config.yaml
n_experts: 12
balance_bias: true
lr_router: 0.000806
norm_place: "pre"
init_std_o: 0.0
beta1: 0.95
doc_mask: false
steps: 3906
dataset: "wikipedia_en"
Below are experts of layer 3 (counted from 0) of a mixture-of-experts language model. Rows are named router (the router's row for the expert), down (a neuron's output weights, with its number) and show model dimensions 0-255. Each number is 128 + 32 x the weight over its row's rms, rounded and kept within 0 to 255. Numbers have three digits each.
Before each expert's rows: "raises" lists some tokens whose logits its average output raises strongly, later layers aside. This comes from a sample of Wikipedia text that the model never trained on.

# expert 2
raises: "il", "ut", "o"
router:144075117130110098134151087131172110127109140092107188173136146162112109139085135108127162124098059118172130180137180079124106171138167079109138102136172121159107049115199101122118097110073160071181168100135069122127113122181054132130158123116124168168137077159147147097143093145177073206148107178147140123104108099093127169126097121120117147152072073158124159081153120109149150119123103105193096108136113084117122138121110160105127188126144143127074079168143134095138058141131121136083043066155128171145146154102123129211097136097149131142037126122140075128143128125152165186082169071076108158111161145142171116109096106093142123163124103096173154159110149130084155157128144119123068123147138099117168138205129118133094127122134140070098107144102165166145087150090122
down2:113159070098089078121087112099139141076137146154111182138136148095157165160118100109071098188063088125098119074103152135134138150078109125111147173135091124098175129088130117102137147174133147203117085173145171150087148141160163115120108148124116134105158155105117088116152091158132145096093125197071181158146130157180074147142077116113113098128190126192196099143116164170135153134121051117109175032143095136147091131117140143128166127148108118094075139114075137130129111160122153159130172134092078139122130125136046158105164155081119070118133093148165121126125078093123176104110125089156147107097102069109129175192144127103136162144119143174125068164099108099113160137176092106101149134124136146110105219043119114120173153144054113135100092108091135108117086145133163
down3:123151168155146097141161155133081108137076122121059143148164095166187033136142083052140082170058100171131117099146158155092149199105090091132163152150177093149107093131119136078142153121108093162164158116135141061161126111151181094121139153134164128134123136130103187070154121125154119114060129086126130142128115132141141108160108146083158090167156124046141086130097101087140174127135161173178129138075194116101088116140081086086117125152132180097159156120147149118055156166132102100103135143155147094159130102095066175169139112164207101073108137103153152152095123174170134127118126196115102166113078151097105098142130091111125106184128108120172128138170142125180136089107080140144153159152097140089134156119119105103121110169118087170142169106179124154146156188177163
down4:161082136161144075079146146180151131154111124168121057155078052098114069126160133112160104185111105128093113095092221121166108131149151158127151142191114168112078094132148106121098219113147105151130181126060158093141174161145147150162148093114169097153136113113129125156090092155124140077126080159152160110177113137178155126158137119118131131077164146171174111128148168165087155144066124166101113152145112114168058120141102118155129124131164155165181109086103133150131102061106173071097153193096188129094125099122155115121112106154166144122173094169088113135147162147116135123089100137151167088124135114128086072124153101217110130145116138123106104129178071109152092076125172105122145092118115052123054100128121166135113132100123107094103121066132090117182154129146164
down5:092082168076139170117125135103139103100199103091112138138181146137130096091071112137144112147124144106130139078157105100153145154118117131111139171134114190139139102155123147143148124079107134139064099146151147130117117167136083065100187135121159106116088123120071114129089162134157140165101105096134051108121107111081217144163174115165139148114152120140127064103147162080161129115105116135131087120185173127098154137089149131139111130146107161134162112138116101138179184052157160082097108141132116104147144163191050109167115099144104134096150154142152105116188099096088192151147068166145118132070145119169186139130170033110146138154168131143115045103143109115104122115086108104105109085140153148103153125143089138146111120068148092104167165185163163067102018174134150
down6:093101112154177129118094183129117124174109112128152106155155091130162070144134132091146137114058086103136143153197177079151169180116149118144095115135158183150073096124149174138128119152120132162189093114083091141072174132115108171139077141096134169128125089161115199093163092099145169133101138120086130138125081144163087089114116050161122142139131145117095138119111126173093099157201109132150107127131127100125115112140088110117139127137114181140124099131132116182135172094094112115080148135109138140062125144100126134100105122097202171122120027143207128151121109165113090134072126126135157048155149102153176178148098134198088157126117180140121183114172153159131122065152078114104067129108109023157151168142104176137083110170147120102141108180173108129150095112134133
down7:130107093134149082104179106118078116120161167149135152166151096090135164183146097142149114134184125186176103171124129068135141119148092138119136140168122073162111156131115148157101148136172057156101147141120145121154142121174120092110103114096178166160134119142071102107116120122123129164115137188173172171107176158135086156161117171133160209100143113089155130109175122151133151118137038133137148089088144114142137209071103142109180119164082126191108104109120068108135113127065082143114201110079143169120168060125186109089128130106187155130120157063110161132164175133115112175153153167096104126118131161154125121148064195135127090178125167103055101140174159164175164095168170104132071151099099164097123119117174162151171122101159117141130095165137092163172102130124141
down8:139138160144093115067197164089154126055109101100163140163202144153126156139091163171090138137144151154108114120150152184119105100074159101168132155077154092163055168088104111090109165154150107163154163201130089104129090154147159145153109158139159083139156165124128118091144131155180127112128120117104146138105123063166121062042113095134094109115155154135141076147123123093153157187189177130126092144164090119175158146135106137058147190104145127129103138061155127147163149166085111110105106108090149161103177149131114117119096123194119086118146100122205136112142132138124110159128170074123115168098127102169097101127123111103124142125141136169148074115102142138164072126119192082098160166145135136110101119195104154192031124181116120174118153159130091171189128130132123
down9:091083079073139167100126134124131060164089107140114164158163127124122092121131122121113124116107154097030127125086067109178063123100144156143127129115122078161130097114128093050101135178099190136125124106178148147108105061165099106112119061133155120123135097151119059133118100082099196099102084090180105102161117064071128155101135133113118088090159144040108080148162124113081106174074123143129139150154084120157164138136105150116137127132144072085123100155116152147164112147162188110119104130087116072101126129156153091078146130112158145146115128131138180108102106140142142130119124152158123125139148104121128135121126139076169251123133128098151165133153094177080151162163146139107096101032130092110130076161103135165153150086173146084110120146087138125157206176140093
down10:141164180104154189104095133133127128106142141132130110024113150159160137123112126167127114204068084117125159097154123126177108184134089167121127174028125154160146142131127122108113132129150089130123143097093074155155097105118084139125123080100157086158180110094117108117136127104116150065193072139124155185143133138132094142080140107121113170135194122158121156169126074179151038140114117132143156164109145156096171186092124137095103151197085141121110101126105170117180101122120092115123078180157148191139154117112164138122169153132160158124163065109138108128064096128166120141175131127185112143131124163167116106084122115188118154128152071155125163189119088156132159140128092186124097125117089041129144123117157128045163076108175144123111130123153160079101091104108172
down11:125091128086152108167139142137159108141095121122113152077187081129134101070136158131148139103127096138097131133215049143065111133094138153068167124143072165178102129109181087122161132152141125099109099137115115113133140141152105147140145137164192121154106189144207125174105146090115088108126136099102162129128130109100089128129166079138097120153106114156101127102119205038129129130102106162124126159131114121133137142212037154151192123143181074181139125094129113122128131139145160144160164123131130130131121106149160111140110108095180109075044142164133157101095092189142097171134095138138084145150110120086095142063123075123100124091139157113099130136120198168136095089136125132131091136155110116168207135138165131081085124072040165195105063103125148087160135110112169
down12:123087129145124129128093121139124155151142109125135159113091124086186145114184149100166114171135200114126148169114179175108096075140113118156190127110166128112063172107163104089128104125083181140154093161116079118138085164169101065108189133189150134132137063197094184148150154161139109147083120153091089179104145186187083173139097094161156102094133095117107133175090119136082153098152137129129144147162137156118113153140147165096101130110078144091187111121158163107090160125092127110179072123180170118124151131136135135121167165092141113151107192165145114146108090101099176075087146105114159144090148095168052134147146103160142198092089060095132147197177116066129107068151085164082179108097125099136118128129118177168119126096134104171160127114186161099143129113102139
down13:143083124078158098165135094100070169126141123093128133125132156127106148160079138125131118079100106150139158129137097094069138128076127075132154072157138161137138216094120154092084188116160104116131147151059163075106111192156127168146096147145082143122080145085085115129144150111178143094138145095179165137118113150166137109124193142138122050148159131112091106197133201098141133127119158193069143155155129188085119118140141160150100123081146077126089131139119157165179132114134093140151078150154097132072141121109088142112129105133130079154177184097109104169157155185135110181106144149077167161081220085173210147153110132126195137164162113142135115132159077137136160134193078091104126133105071187120133079101140134133140106151189141146152104141149125126137156129141107
down14:129191154088107193170205083163075163157041090181133150108120174144128114122138144117112132067098113131114147098132147150143169048112141089144132113115127068119081082119038179131072097160129134116143113129173145142103145179142103111107172137162130146102145128094173095127109143143199104170161131149178145104136118053091132157083126095211154101127181117147104106083168152100099182101140190110135104087093102120107127133100100166130142094116128104105135131132114123184122087145144123094104135169102132112170131109125125177128136093162140181067137103180145090098180143155193146159166083163110119108126118127114141146079179111131127173118128094132171096100118091160099135142080113134179130142149137178114155147063083121171102093205115184136163104128157102114145139194155133
down15:160137137132117163140143166120164121134108144129129130115110143213093145109165089153184131129134140066147127137045097124129095175111157124128155034119103142077139060145110132206077098129129143173120136115132142087169151116121075060151144073134127175105138067165097141108137089136113169136121164100185185195136091119128108115117127137103149171109112099129203161157142177149165076114092050136161147172133086074165142153208087088141117147157116140128122116071114134129135102067096151165163131116122112079125168157114134055118137129172137126151098185090132116089086175086158129158107085110143115165147118096117194149120131137124175085115082100088095195110129135126155174127104142112129173119061120147096143095136132132142147093136117079100066074126075136150155152074127138
down16:110120164242132148102101152144137178114113097102101096137111114098191069144169134147080128101098132125138167148145087147118114177120151148093086134093106091130138127111126112123092147073157103087119118044153130128153096124090177052074133121081150126129122131101103153214151143148154099078095091199183125129134084120114053126119171145165159089178152109107171153114066108137080112117152151125091160204146174127143143088105109096167177080131150121129133133122134174150144076151126093222145112142213133086139092146136144109107137186116097106129120127133154121112187095153151111139162133117140194168115111078163120114092147135106100129124175119133112096148121131099179123133195120095109151097041156149148164126071098117157106099106062110079141145131091166126101130095148136
down17:149097128141061166082117168113180176154117113119105127119176202153137110107150142148107119123095131121144174090146163106150109105193140071167109111092138114137143125167088156084135152187104108143073066145122134124131145241094120188091118170183143122109115139137148109141176179096130153181099148223133118068121113135086127097093148087129107120114151107144120086169075118072175103130135160137088132105120182140144125143113170146113094169187067125171151132132117084102196141138115109156190131159189157112171170084106053132150146125145201110095095119087095119120172156129179135086113084116171138145161150108152130120106151108107128143136169065130133136177136135178107122036102093127147138084140126140128135106112187114129107114151082112100168170080148124109111124144112189
down18:133100093201114100166149137150080063115099168099101092142085126127144145069124050153187079133100141156087142177136129163146191143107127123078156095129143117161139198139148163103192089067137145138152132132090124117121116103140068098105098171145115122132128110149150141109051089186102104085093089102130151100148105174085077092109181127079157116167146150093125155163066145150131106104163123149104073119117158159123150142108167121119122153175119095129133140101152118111158110168195136055171129083141100186117169132146116152169081085132122103172096175126117122171116077116126165118173122158138144101133131146114115112159113207120087178145195058077117132181149150104194142181164112109130117109118125099156067090122135118181178163104152117140092084173087165140137141135082129
down19:104166133055119062172144107123147164085135119140178133094152152088138172111116080187150123168068209165179181102063126202113178155107045115135171116118143153113150164133074093180191106124066082202093125206131131143140099118175132129086105122109124172089142087120121155096060137113170154153112166126163105138107145159126062175089147067138119145163124099082133127115139124145074139172120153062160165094060153156137115180150152068136172126106094103124126134128083148124128097097138108133113139136145089082159138136149090143131110124080105113097148171133105168067104100109145137175080125092129142105142113116105143109059148144115128158102132123106149146164112121152150164105128045116128134117120051152160127142132156105070130174135126078120115110082140113110146151156109103
down20:115069131176172160112115118085110156155159145099076182127130188151164082135159109126167155157075129170124129140148116126102098132105144198119132097118166146137162136146146099149172183201116113143151142120136136118110103077186093145082159134092177090119128053108157108161082118172138135092128138164147182147109130094062123130167099136155109100152105126093134098158108110124160145114119110174108150107164140154154134134112100121126068098094159146137107172155180144076197141133143141144160139127098162104127203141110112197140073132048119167073037076077136081103065135113159134120115109159113109103127201115105078120120157134130118102139080116103117144134102129130132147139102081175167164108171100060129128174117123191142163093152058170132107145130111184185192132120150198
down21:148149138145096095128207071182180111083059115077161122103168137102116102086154161083075124138112097163133146135108143123108158163082180135134144124118144116109125200181188178120097093101074094070089133089150123138083091185036125145152106171117162138081174133205148139160087179079132108127128127162131130127138092144137139108109166119161186166076168118163113103142141118147191155133131215121107140131109134110141140163109164147133108110108102094145086100115127145114123080151078141103126161130145157084155123132141131128176137072116163105100109147109081140107156120168118112096162108099143123133178079129168139131116133125155158145132183140171157120133184111158176147171081042148091124156165169130151165103112084155153175058133123147101102118189114058140161150125138199
down22:154117152142150076147121154139152100156144141109157162077152167090150101090132135147105138083141173128146119156088108074189109154138182116184091098103111126208158062119076077151176102186097118099101184114165115114143114127129165067160123163162125165105077113156138081122072185129113084123129106128225123108107079161155108125141174154132162141182087081100044163105105110120148137174117148168090108148136112137084132100176122115141085106173132090098087111137144146107153117189193129159151143124112110171091134160115159109166163175142111090134214127139168160134160109115113093116127111124073155100099135141106146077137215107111132097079144100158097117128143114127142152121085126061135134128151078104154113133132159082109089106187144146089054160125162181127158157184144150
down23:069154111105048096078094105170154112144148120074110175153138092066128102107152177146101156148165074035134139096140166120117130152116188164062118067126126129124110141102143141092165141122170178091153148105161077108089103134093185071119138163142104091163134072098179102092069145137160098117158103122146092060148114110142166137074063160137163139171190180141114101173119180191112109161170132104187171106105135070166087122118114105174158160108109136155194155157109127144123144107110143130061151162171109144071106159142172181109106128147142138159165130111160106153108103130094122149115129127124156164174121168109135111093130172098119118144124127084106119107131115128201089094110137142104127112098112122123077145146083100115158171161167136113156051121158134057099134162163150
down24:091134082155078119136157170135156087134102150153095156123118147169143134069158106145041130130075169131159121146128169135103115151133060168107142164132191165168130133142108090190153160085100118133067175123113157120141169079113132125119155151185100109127043150173120081174177109146075064157126166136039084129087112085161124115124150095155134120140094195124179182103085172076118084109148090118188105130113120151114043140143146130114149125137149121181127092132153166138081125122123112097166187078154143141142099128151141081137161131106065145133095189105144158099168131141087096147182113156140136099076137104135133116115144137111120160182054122105128104054128138109100151151098144086128164079127139159131105112151097111078107143062097132143182123158125088099182146128171129
down25:114102130179101087058160190118079109104096120126131130155151133118127139118101167147094184160167074082158144174093155117128126087124132114143187147127086128223082060079133141143137154146195132114111121120133157133112155115127211133119103101179132105122119148102106132165106190132117138127104067158098143115120153104147125037119099123147129088125165136129161116136089138140134131182125061141137083146102096111120220135167107181115118134132194092085129176132122104152126130147111132134160119127107156104069179093109111098146165080087141125162145080137137071103134125102161117115123061110170116132106052091099147107126087118136101172091121120130165131151154172188042103120096115180088163111155142151149153130143101190088146109094044113148118150076141101126153117145042085
down26:086109129178119132171099100082150217129105143112151112133110081130101076092103112151160134137111124081091160110159122112092131061076129169117049124099084148128148120118198095119077103127093103086166162150059129121105123074133124113173150126168151140124147074170097112190180150172052097053180124147132104142125168136045098107119095136071172096171150120129098126152076158109098143156097169068140136090114119109122078173137153125062132114135134145155128115141216068146082119127165155107122089110160156072181104101110145049112121129138145117138087136128180155094106092123104158117154144128103078137141136074173160131137099146158137142131159096099088109085120111143099131157160136107083076084154099128099140119126089151066176070112183139155113127137160109096139133136148106
down27:099123100115180085106067103107172139124104135135128127194121156092106135128141122067155225114137146086127102140080134102158095092096110116165136158156137166135167095109102111080126099145158101184110075184115102071135143051167144123065138096110116128094092150188100163148064128060136120125154083123117147102162154110125095154132101126103187159153113071125170128177141100140111112128152065119143056086149132070159120154158145148095074105124104073081096177120148121147126115069155100081137080144060134144150089127183103091114124190116171152132118106098127089136158147116124203138110183102137146100138156144123134132167150148126139112160131141088080219161162118127115133096116097099108169118199067153104130137118114146073168106099102090105162071154093076132158161123107125
down28:092080135110116081185080171144181165142174105083072109081128161121125098153115141165143108109115157140170109099121151135100124208163109091201135112065093075123122130154150155109131090092080127148143131137138146141158119223128125073142095108145136125114169157143064147126118158118095129120123126105112127087127125119106076169126128172144097023119101173107139111119167093074133080174101164066112113129125115122186158087135123137148110087176216176078149081198132162137146125150123071114147100095141155117126151166185111122157146103121144161132135063161083155149138158143095072133137172179112124102142135070112120165145123101148119122185170133106080148152081128088122124096141146172163116113150124175166163094151096135133147105128177121157166100132156075150099142029155156
down29:166150131157139104124098138085148176164121089163192121195148105127118166107104200130116152151113108178126038172126040136168114139150029088177153141130148133101076146162098098186147106096071196070121138104201148134110127068136079139108127114109097126145183142124167151090108117169165070130075158193095195152103133124143143162125084080117163132103082131155082136077176165136122145145154093087124101141118123116122133161134109170134138170058103190157162106171089111134122136069118117187116127098134153109110095181162039154106102123108145197127150123112068084089104109193134121120088157128150122126158179098137168120140111121139158109139178130141133158113122110107103125135152126135191127147126094161168125127136134167162126135058130142124137124139111135126129129154154092
down30:119101149101137132085180152133121104113144161124059100167138124162113108172111083142172131134092140177189219134109153119163090125118095128075118159110154165138132095147092169168172121141113104097120147132202151101153117066181094137188164161196207119060121119083142078127108129103100125167128090135095167157156098074164077129157102145129146153132124176095127136120126130148160105179101165049146111082158080144137202138137181163117164033147094133155110114146085108135160174154144115087138100126098163190139135124154119123170108088113164107125136132113101075187133110191193115126178112107151076131149106120168120112081126158129109150162121089123142112186138132101090108158183088105156109094078116141156163130139062123124090117156119190095167102129146146160119129145097170
down31:138136138145145098123132140134133180111137129162136111099099161112132086101182142088132095093214217157150188137134112124135108122144155118088074186083131152107108116087137107156137109138191100114155113132110114112159133203172102140135156118172146048152071172085132085143112086063107138106144084127136133074142163136111123136143134157168075147121138102107180073091061137122152034151122125152154087085120089192204158147088128162110147080130104122106103103120121167131093119101141167099108094118149119216132134132119131147083120059167130118160081123131086072140154138177203087145120107097085127124096170148103156111138140144146114154104094112155129100084144164128157128108080169087132102150188106109165052183117057162088161130118120105103097139115140104139157106187123104
down32:022143148143078170140097118103109162083160064102147087105130169100115076135106153066134109129155126145189140163150152132122095113154107113148082098130086040093158122122133072196187104099070152108129178160121101133115144133123153139157125105147121181110152129106079095139144155149201088094137149132141159097125149193157178123113115149066085175147149147168092125195111145090106121094124106144090127172139163129112208121119144102157130076086173126163151130073124112165070128120158092119185136104108165105124154130185133111122129091165165111063152124095166147124097154096136089138171116142120149116194126108115145112203130088071124146077121152116135135103170048109150144094198104117160102123141093165125124148077168135139129145128146115115084123109194072142147145185140116
down33:112131060117167111160211146124112089219144139100136099216145116145141141075041160138191121115150125162133143125168170118093182165126111082067105126131108144112153143148129089174159072069099137149139169124116174089132115157087120130072113134096117130072128140075098165174106090172146071125109088108106128112087109137156163177075125160083159102152123111098141121129110098105105081160167120176112145108144136159132094095104091167115148119148141118141086102130119082121153199094105077127070144128075149094170143134173107148142126150156076115179163168080086058124158102143066057089122145135141136154177103080119103147127127106083138126187096149125120145139121174118161116109116124137156174148089173115156113135116146192166147182104087140193093134134108113096131097120080106
down34:118160144141191075116106157150122158116137175126107114136144095133104159114127079139152108152067132073139201112193143083142150117140111154161149148088089130118120129092099143109124166084111097144118128138106152101110152105109136111130151161173087139096218091085144081101151132085166133128171148144165140132098132124138088167133113135160115104144105102125074164138127138126141111078125202182170080139094095147081210140074115154120092127123083170183073104080177094184073085114206176179131125173074113112151114066090122082152127130084137163091155095102075131142189115084123115099124123137107125114117156138139073165121102138104082113124099141142205118107095135118091093067145130136156059119158148160129177104085113067142157125138171125152155145122056192075131150177140156
down35:085061079131072147164168099104169141116168140106128108123165128151044134108120146136099148159140126108126132167180165183145160184148077113135133064098059166157101074099158098095131109097120142155091090191091085094129093093117145113112139148118124128188195120080189114055170145147154111143109112134170156091148125127099127082146186085109150135133171061156130121133179119155155126106078140113090164118117072144143170137099152157183153109198099139052138109145124125133127206139078116160179170173117196119113124076138151121151137139128140169145111096136163132124115169088114176087142158102184183115086158123170161162114151142163104140222137150148123132147126146114122101106183112125136136122121151083096081116189178161168121114100163159152152124123085106111145118136145175
down36:116088142200085123142140158145123170122154125131083101138142161070149123198118119092121103150092093149149176146142168127084132112094113146066160099131137071114146169081115104118059166119164090070153076141140185130115121138120087081130146220134164113133116096118133124087113158157097120127171108095164111125160158140125181126150198189082126080129139131133123177139111201116093115110082155119123072135128090112151093176175060150127081110126122128075115153157166039119070124136069131084109128189099149169133085183098128125137158118111129158110109119166116185124124147065190150084093182099150151109124144122165132063151129160082059125149102081117141070140151187170108141122140130127156142143120117187142153087172170094132146126154086115107102151128089070138120161149142140
down37:113131135117169077154099148147119117172120152188096108118094056085164099112138171110132183131082157088129113137222111032138141101090051104159134102160177124122127120106160126104139142122181171085111198073141056167127082108127123109134216086089138147148116153118174134096120103128110128107119161142100152102111136165141137140134149172110089147092161151124092120189098126101153034108159124082074128124099127124158160099177184119180219152079134111158175097147110110103123083169166124155073210134141103136140116151046096112159169154131125095123110161084114132094153097162125059139126159138144101118117131155143173094109107154117175124153072112151172143050158137165131146171113144152133146123121163131113140108101116149102165091167127161107123144133137158131127152142122171
down38:082168130118139134139118100071161147135176106138181077132107089145190056177122084146131093133161109138136079103162089140146129181112164132099123167178091060123125147072158092124148183070058126134102145158181202156154119096097148134075114152085138193190094093116114115121139149088169172152158077065130168181180097136170109132202054087120189112121061127165154144146134118105161099072092142119102157105108048145148199161105150121142098141152119120124159138115118125116088115107147097124120178143176143158102137126160083127083138183148104121153151182104109074139098103118132120087150105115142100136096101141134101108137173153165172170157144113106105168102111134094121124132123137100138145151092126124136105165173091081141112115070138159100100169143119099123079210112103128
down39:149108158153116138081109115153136166126096078145128122148182106154109130120090195089123116173123144120121123142188179101109120106122103154132162125118165168188151124104101153065091104141074115111121157130122121100100154138097100149055116095122121151111113138125114149099129127123127177079138154164077144135193106224094118157074181133142110101154182116090134165090128126126090138112077119200095130101102143100136070156128125135137138129134099092122106164121133167108105152069114142087121108108137087138083138138149159165092198075137153144146119155166111171122128142067167052151151089125151087158160182119149169116125108147111115089118210135203029163095120117140123153114188113132192133126113153121144090171083133138161143193073099127165153077053123117163131228148154119
down40:145183093114182106139111096143128102117158129144105130123185142138111171110142102080116092077155202124117093119144102123122096118118151157122105106145089099182087115139163164104118192130118116145162079101145095161135160080146177113160185174197143097152131106138076155184049124155137074145118145103147127123121094135130113203092111092113116101115083120106137148184173065108108167109109107167103147105136124134138130163093077107137168108082129060133093055141131078054150093137126122065102024079065117109131119129101122080162159165175088089167103123092125146134120130194079132154088136148129109105116133169135095104142074118143104099210142153147125121088148118113162185145157102094137085112154199089118091078137124181109168116149121129103140123139109121194136114178146122
down41:148131139139138070140101166132125102118106128097149140126159110164145131118144090124066149062096101073112124082161164095148159159138120112115128145130149124123151120058122077140121139136117154127109113147130093166137066121131146057136131124130163107160065117104193164107113101115128102075158168174131145087140095043125214132143113167121114156127188112129126146106158161102132152155183101159135104145061135129102170141067179127075144144169194049107185099100065107123118089158148140104049168115162124040183093126133149108094146114137187185124063114182163146127079105129117096130155176133149125129101091166136176103133089145110153157139102145141101092098133148121104133140055086129134095120139089096050142193127110153169125107107121154085172109133094129142201104172096124
down42:157162132134142165090141185070133081112082161112126155183130151102164065148141107150097095149112079073091140135076104167110181078119113148132116085111101102185108128155146154154115071108123130166111172107121104089116144114129102083134107115172160136142135197179097213170149156119092135098122140114156128105096104105107101171121139169163134118144137103120145074138112093175108118138149082135146156124118130132187131100071115166122156125146198097156146183119063187165181100131087143156125171113155157065118106122169048139111140057147159107126087125148198145174134169106155171074147177102136129137113135130148163109111087108178084120112155157121108154090130101123090135135122148105191113160168186113110106116110107041045153128149136143156177123147126100147066141119127218
down43:119173155113154108171155104075125107099169114100111119095139148145106109151115157100147116134109192140095165167175141120191147107186131111118040162087131096089133129119115081195118120092139161123083131118110131134114133115098125082132107148119122108136130161143088169136115133148151126113102145098109182132109121077127089150154155127059141205063192144129166129128116156146118152124174178181128081151103124174065092079120166144134140123140073088135134232077144125094156123112143142125111185135076109138121222162145114094158126097114104156108112147150186102097081141058171165118151137141119123104081145060141124142131086129158113196131124121153145133110103161076122123053191131102099108182136149099069175133080116113091092127174143087142091086096067160119107181071110117
down44:152148098126151143160171097108122068112133149081113142140167096168113137139075116067132059177108148195172101097132072185124137113154137149162128166119110098161148147102098195129090132092096159138081097174097096147106180145080135128192127106072136050112173107126146087121134146139057132074148090091199154142180173080107128156147110164129142136142184114114113138091116096150082136081154165106090102176207117087095132086148165125117107130114150147108172144138149152132119141116168164204130146131092130166123115149050168110160126144159100156157141158118129149157082100148113120195087160120140106123157171170170082146149133123174143083082128144095162096089058137106124144130095116130166148145168126185131140062143128118127062130119118169129164189103163173125144177104137172
down45:170168111150120090104165134150141116128092134111156213110124185196111093150100115136106108068125149092129118108163148130140086122179155134135075128151125033123098206134149152129071138097158122152074119145145130098195116136098062104141092073139125130120060031088108132096118184093149119088117095127190108088131080150099133129128133118146090166061118142152145131157122087143142198098112101148136102083124128126060121097108125125075116091085145128102151130156091138100083108181145111133099171120186091154127157134144175155062070139189155106146193177103142169169160098158178074132158061148162139127149140160152173106160126116116137076150088122157152143065106084131154143152088132170181132139131122151123085091148118139129133114161126079151173130155153176135106112119157121
down46:121113098184086189190086105113070151113125107096154115142073149083126141116113152104128174166143087120107106126132159242165185148154120124184096138153097095096082121132081093095124180132141066136134138093152147073137159120161191202143091091143081140102127128124153132166049127135079126122128109071175132106115198157114165110165031156121088131099154139101144088110129134117137075154078156152116127088180109094110072134110154101133149088138112114164131148145092098148114105195170122090141143118208137131057139145095173144135128125144105131155158129100072085119142161109122126157115144125124141118119120176160107038105142109174167155149163080134101108126150119110176143125096165121064101108105110145151114100114162135181169146174114145125139221108139133129125138099156102
down47:129137146118120151145175101097137076162131132089094162160078160216180081131128065090114070119135138142188119148125142160121165076083153144135069123112122169110152083111141116117172160120087166189168153098102162162169104129145098101074148160184162133123098108171126154163107150103159148167116099091099172071166129131117138154091187061092119133150150108231091122112133086115143125119117088107121166120092119139115146095095090181130070154126150096153180163065160161149111181089158158164125133066151171115088115066098107143154141139161106179113146064184083143120163159156109133084118150162149150170099120140165036150099163093133120130092117107156104150104156085159153090112099105139077099148148167141116088136147136106154134076170130121098110127134128170146051106127140129
down48:105124127116093127147133112144076152121120142141131126123077217110137130072147173141181152142132122162155120140109111138136073074113129155154140176118167104204114139150104116117104131125188153129080090119134116148106177167126116152139133132156132114094176136158116051108223085144156131208140089188137028106155135115126128111152101148111155108111106136180134160127186123177109111108104150115073169102109097097151150162104064108099205165120113140168114187190107130085121135154110158093166077149135051126142144092114115160149114091117119103096147095152156126118074104130136135129118149153073145142103157095114145088165125073080130147097176126092145201202126128108101180110070060171110119105108067147150130092101138127175112131127139127125113162098208169148148184163142097
down49:133108140162131121119111141107130130100123109153163135147183115135146095106110140128103144123071115126133092113094102141115138115062107139113162056039122125120112078087120136106091128143128150058092145185117083109165092044139126130151129189102095082081135082128106149125183070146154133105109105149089111145098149142097099046145125136118184139080096127129161155121140119077093160180182160098112133141128067138061124142120107165122165133137152087115148137075125117131061124136088108148092116100138159145129090185146103142108155117086183038154128122133115136191116170146143177149174146133115102126068116076168097043130167166159171127124135159146091129097085165115109155136172232103144166133156166079114186151151074188160114122082128116116133110153113084188115148092149101
down50:166048117142134138139100135105110115155163168086157138079135181156061091110139130109177153130206123102145161127138056143124105185143102136106173101100129176084110148135112139140137158071175127101065186105121148120155137161126124156116152150176170024083182147085113096123133173134127113101106129149108132096110105163181129164146154106048070088131132121128078139065149144114123125132139104138156079111102132072130160163100198163153117138154148100118082136079156175147174110075116149141125137079140101142168136107118182156166081069127094112167138170118135166108174151124098118119066088092106118129122152109154140094117173084115101177137057077127114095071183143217096133119109126134185152185109101132137113122168079158106099122117144108149146131143184109088116111154108148
down51:101126144071171107139124152125120110166144187114085106115121157091101096123150106100151144148093116074141091136064147110146128077112137123163147116132103079122110139139160155165093154141123138168146145065114095143087172157097127104125175122093114141134107117133111071111073051147096129103143098116125174181187122143111146091157116077095172089133153152099191114135080063115134106196124087130121140093094160112053176157104109140108129103158113142214127177094130141125162164114133135133173179093088062136110107070149100106094089120172110128138136161189111123154126150138094166127124151189117167129169134092101024185122181109164090113117131172112113158125122071140174097090147115105199096121117125161102168083079148145113164161135150149136038184155103133075140140086146085
down52:189103137172165107060127158095138087054130138101131138103106144141172108158101101111163114178205154087114117157087162164168151156150134109118104074162148120177101136091110158143098126136218135118119146083119138115142123119104138132119151124105086157111110129146121150098140141113139124134156103126082103097141146128133116169151110144118186081129153169094145182161162167123108187185113202127143119096121134124147149159130087107100101147112123122076089062155165139092128094173134130110143103143119160153160090079151151209139188125131055166142167121093118078096149119107088088157106164112101139134096177125107078064198086139172110122158159192139179119158125120137187145100102082096198104146143166183169143095104134116131182121081104128153140093189171092129093068062183108
down53:166159139122076151200119115139157169132145147141079106137137109152109136144166044141163135162072112139123124133093133128079132158154105123110125092117169113192102120097128190156110142111092146144156112153106121125105125132156110124118087123097146209142081148203136110124136182149183111132121121142124113082113101131125131163198165096071153118140089131139132103133095092072178157155119153076176101100136148169116130135065106120157098116105101110132086120051152141089074134140148065155125057095098124171124159115157131128136186152098201144114212126088061137142126126136161136119132155128121128129189126111120157094139045082138143108094107162142107180126151136163154157122190137066122115102087187086118110148087182156079192092122209104134180122143109169150063179114101144
down54:150118117059057109110125138128092068168145113068129069132186192077183092111119167096192122169125074138147134166177110139157110123115134054143193135137148065095145130156167132111129026075103129194175194114137096121128074157113115110101132085170148119153107149163187128128060130138122093124089101127134135070114108124073157116124106119124174136158078121122147093094067125093118126177098116106146137122074128080113087122084146133122139118136139089174186132175149132107124121152138107125129168085179159102172099111120104094096094129116115137176110076164097129185137153149128153148150157146107177110100170125095114134125122118097140071112143076171156057153146119064156087141079175128142095177166115123137106183144148123138145190129139102186141142143076097134131145104103133
down55:131094184139155138179146085146129096137135128150126127143137110175145124069197157159127102149158104151091120148093125114104195120129112072074156144157168126140095127121103149133149056094107075167128110084147098169073115132159106125125173109148094125183116149204080116121177045067117076110123128106154135097091099164193203131177102159143132079094102112141084141136100147140124126152178130152082087121182105165133145130094151178086183105131116172122123122101183114136121109087133077104089096160057137114127124188138158192130083097148074158132128142169146102148097138116143107218127168119118117133127133127177126089130123142050107061088140140148147100133092078102090165107121107150153127153135122111100077135065132087125183082153099138219113130136128109166161146112146158
down56:184141121125122111128160106104139085141084155152133135099107119135091131133102171078139139130120070157142148109117113146132063139091115161149163126129108140111117092099139115185122058113139080073183168145089171121150082089091136121172084171136139129132129117131133158175131135132163143157199129144119116114135106119175122090101162135159182175113118128118104128094104149165136095143148128094069103109077131131142121085109204054218171190116099153175088112078169100026155136173088094098162111107119137151114105076118156102083052183126119123130118109184105118156113092130166104175123137112170085130135140098129120144086205119098164138164107141173081077064148158142150201096142139117119134093114161157121109124165138170086131154112158099137081127070052091136150061093113096